config.yaml
num_hidden_layers: 13
hidden_size: 128
n_experts: 256
experts_per_token: 6
d_expert: 64
d_shared_expert: 0
hidden_act: "tanh_gelu"
moe_layers: [2, 3, 4, 5, 6, 7, 8, 9, 10, 11, 12]
router_score: "sigmoid"
normalize_top_k: true
routed_scale: 1.0
balance_loss: 0.00749
balance_bias: false
n_groups: 8
groups_per_token: 2
init_std_router: 0.0343
lr_router: 0.00232
num_attention_heads: 4
num_key_value_heads: 4
head_dim: 32
vocab_size: 2048
norm: "layernorm"
norm_place: "pre"
norm_eps: 1e-05
positions: "learned+rope"
rope_theta: 10000.0
rope_fraction: 0.5
qk_norm: false
attn_scale: 0.177
tie_word_embeddings: false
parallel_block: true
init: "trunc"
init_std_qkv: 0.0429
init_std_o: 0.00841
init_std_up: 0.0429
init_std_down: 0.0042
optimizer: "muon_variant"
learning_rate: 0.0144
lr_mult_up: 0.645
lr_mult_down: 1.5
beta1: 0.93
lr_head: 0.0125
max_grad_norm: 1.0
warmup_steps: 200
schedule: "wsd"
decay_fraction: 1.0
decay_shape: "linear"
final_lr_fraction: 0.1
batch_tokens: 131072
max_seq_len: 256
doc_mask: true
train_tokens: 512300000
max_steps: 3909
dataset: "wikipedia_en"
Below are experts of layer 6 (counted from 0) of a mixture-of-experts language model. Rows are named router (the router's row for the expert), up (a neuron's input weights, with its number) and show model dimensions 0-127. Each number is 200 + 30 x the weight over its row's rms, rounded and kept within 0 to 999.
Before each expert's rows: a language model's description of what the expert responds to; "comes after" lists some tokens at least twice as common just before its tokens as in all text. This comes from a sample of Wikipedia text that the model never trained on. Tokens count by the router's weight.

# expert 23
It responds to: Nationality adjectives and common first names before a noun or surname, such as American, Indian, British, United States, James, John.
comes after: ",", " of", " and", ":", " by", "d"
router,144,135,206,183,193,177,166,218,233,134,211,201,257,237,112,212,204,230,206,198,164,271,149,253,230,220,215,205,180,211,198,214,223,169,213,174,197,190,153,172,254,152,250,136,212,205,163,188,187,207,218,217,165,219,204,196,180,172,225,180,226,213,214,237,220,185,211,200,200,246,211,178,217,192,248,234,228,152,160,191,231,192,169,215,176,155,155,236,230,258,206,198,201,215,224,189,242,204,217,184,235,226,196,182,208,153,268,241,207,173,192,196,204,212,192,180,172,191,185,223,173,217,179,218,235,201,162,193
up7,188,226,231,232,138,206,177,223,226,149,185,171,232,203,136,188,215,295,213,176,123,219,217,235,234,219,192,208,192,192,162,221,198,207,207,172,163,217,229,252,260,142,213,206,236,202,168,208,168,170,236,186,182,181,165,196,239,213,191,193,150,162,234,173,222,179,185,151,184,220,215,156,185,199,208,230,213,133,204,167,200,133,205,207,196,203,159,176,232,224,195,172,220,208,217,155,207,198,235,226,229,225,165,210,154,256,206,230,224,232,197,195,216,237,194,175,176,203,206,200,175,213,131,210,168,208,186,211
up8,138,155,226,205,196,221,186,196,246,203,189,217,247,201,185,164,211,178,238,201,196,219,121,166,218,214,188,184,182,168,201,176,190,167,194,205,215,227,222,198,179,207,218,207,238,272,204,218,242,188,168,144,165,235,203,237,205,175,165,196,193,178,167,188,200,197,198,163,209,118,218,237,209,210,214,163,201,167,231,203,177,247,185,229,185,156,169,215,196,257,204,243,217,162,262,209,279,219,240,163,215,191,159,243,188,211,194,238,237,163,206,257,187,173,154,191,165,177,209,217,159,175,205,141,202,220,178,210

# expert 13
It responds to: Common English given names and their word pieces in credits and biographies, such as John, William, Ed-ward, Willo-ugh-by.
comes after: "y", " Jo", "er", " —", "d", "."
router,170,166,227,166,169,189,210,226,199,189,204,226,248,231,164,195,164,249,187,166,212,263,136,246,248,233,212,232,152,240,208,204,239,215,215,183,196,213,150,192,208,197,259,183,178,177,175,185,178,231,203,161,141,204,232,212,189,210,244,175,250,199,167,276,170,172,196,216,196,213,149,176,230,199,209,214,196,152,196,207,233,221,192,210,187,244,152,143,193,187,191,228,180,168,212,191,240,194,156,203,179,235,194,191,199,197,281,194,156,200,180,218,239,201,231,171,148,176,193,220,172,213,198,198,236,183,255,162
up0,184,240,202,178,245,174,144,158,173,205,196,192,160,247,203,215,196,200,211,216,242,206,201,236,179,217,170,212,240,193,149,243,176,177,197,139,188,129,180,226,217,229,217,199,165,175,154,211,192,153,185,219,213,192,274,232,207,177,240,208,212,221,182,195,172,258,209,208,165,221,219,232,188,211,195,200,183,111,204,185,203,255,141,231,223,233,203,170,197,186,197,243,197,204,223,207,243,206,210,177,189,163,240,196,256,194,237,196,209,168,171,230,200,206,236,171,180,205,203,218,263,161,146,186,158,155,233,168
up1,194,193,216,207,167,168,214,200,158,196,202,182,183,171,201,169,195,206,217,191,196,188,168,211,294,195,247,183,203,170,248,205,224,172,212,217,183,201,188,197,186,187,265,224,191,164,215,201,197,233,194,182,147,181,202,169,155,205,199,166,258,203,251,181,194,137,171,221,216,140,199,179,215,194,224,249,182,170,207,233,263,193,184,187,186,265,136,204,129,232,210,198,181,194,215,244,197,236,201,165,182,200,155,217,240,244,203,217,189,179,163,242,220,154,226,226,237,263,169,233,190,248,189,173,157,184,216,162

# expert 45
It responds to: Adverbs, prepositions and particles like down, even, over, than, still, for, plus the second piece of se-en and sud-den-ly.
comes after: "re", " se", " with", " under", ")", " Se"
router,143,200,188,186,178,229,201,221,202,164,193,152,228,286,183,173,211,213,185,189,150,207,162,242,205,194,191,211,202,218,188,228,234,233,184,191,217,229,169,250,254,191,253,219,208,213,182,200,180,204,203,167,118,209,200,182,188,232,236,197,200,106,213,175,175,219,163,265,184,215,261,217,230,154,228,171,227,166,217,208,193,207,185,189,258,228,153,202,173,181,194,194,142,212,209,179,233,232,232,179,223,255,169,205,193,160,197,156,222,171,155,179,217,256,218,201,217,173,184,191,182,195,222,186,240,221,227,203
up1,191,216,202,218,189,206,180,167,247,173,192,135,226,216,213,218,217,181,202,135,209,188,220,153,194,238,202,189,240,180,207,228,212,240,212,208,218,251,212,245,234,170,188,188,252,147,185,192,252,188,177,213,203,178,222,145,168,207,198,253,181,152,203,223,202,239,163,163,192,179,213,159,212,207,211,191,180,249,185,183,189,173,141,195,240,225,149,191,221,178,155,236,197,216,250,181,187,239,225,103,214,205,169,154,245,140,172,178,177,182,172,250,161,218,236,198,206,201,195,235,180,224,203,259,209,206,191,219
up2,169,200,227,194,215,151,215,191,188,183,197,96,234,225,201,134,233,210,175,226,196,205,213,206,188,226,211,154,216,214,194,221,190,252,199,243,232,274,230,245,214,199,237,206,222,156,206,228,203,254,176,216,167,223,267,151,223,191,201,179,180,203,160,162,218,194,198,249,148,202,188,201,235,155,197,198,247,211,209,204,204,266,179,189,232,162,148,168,242,206,188,195,217,200,192,195,226,177,197,192,211,165,166,189,193,154,230,158,231,206,189,204,162,243,211,188,137,192,159,239,230,154,181,182,207,191,168,189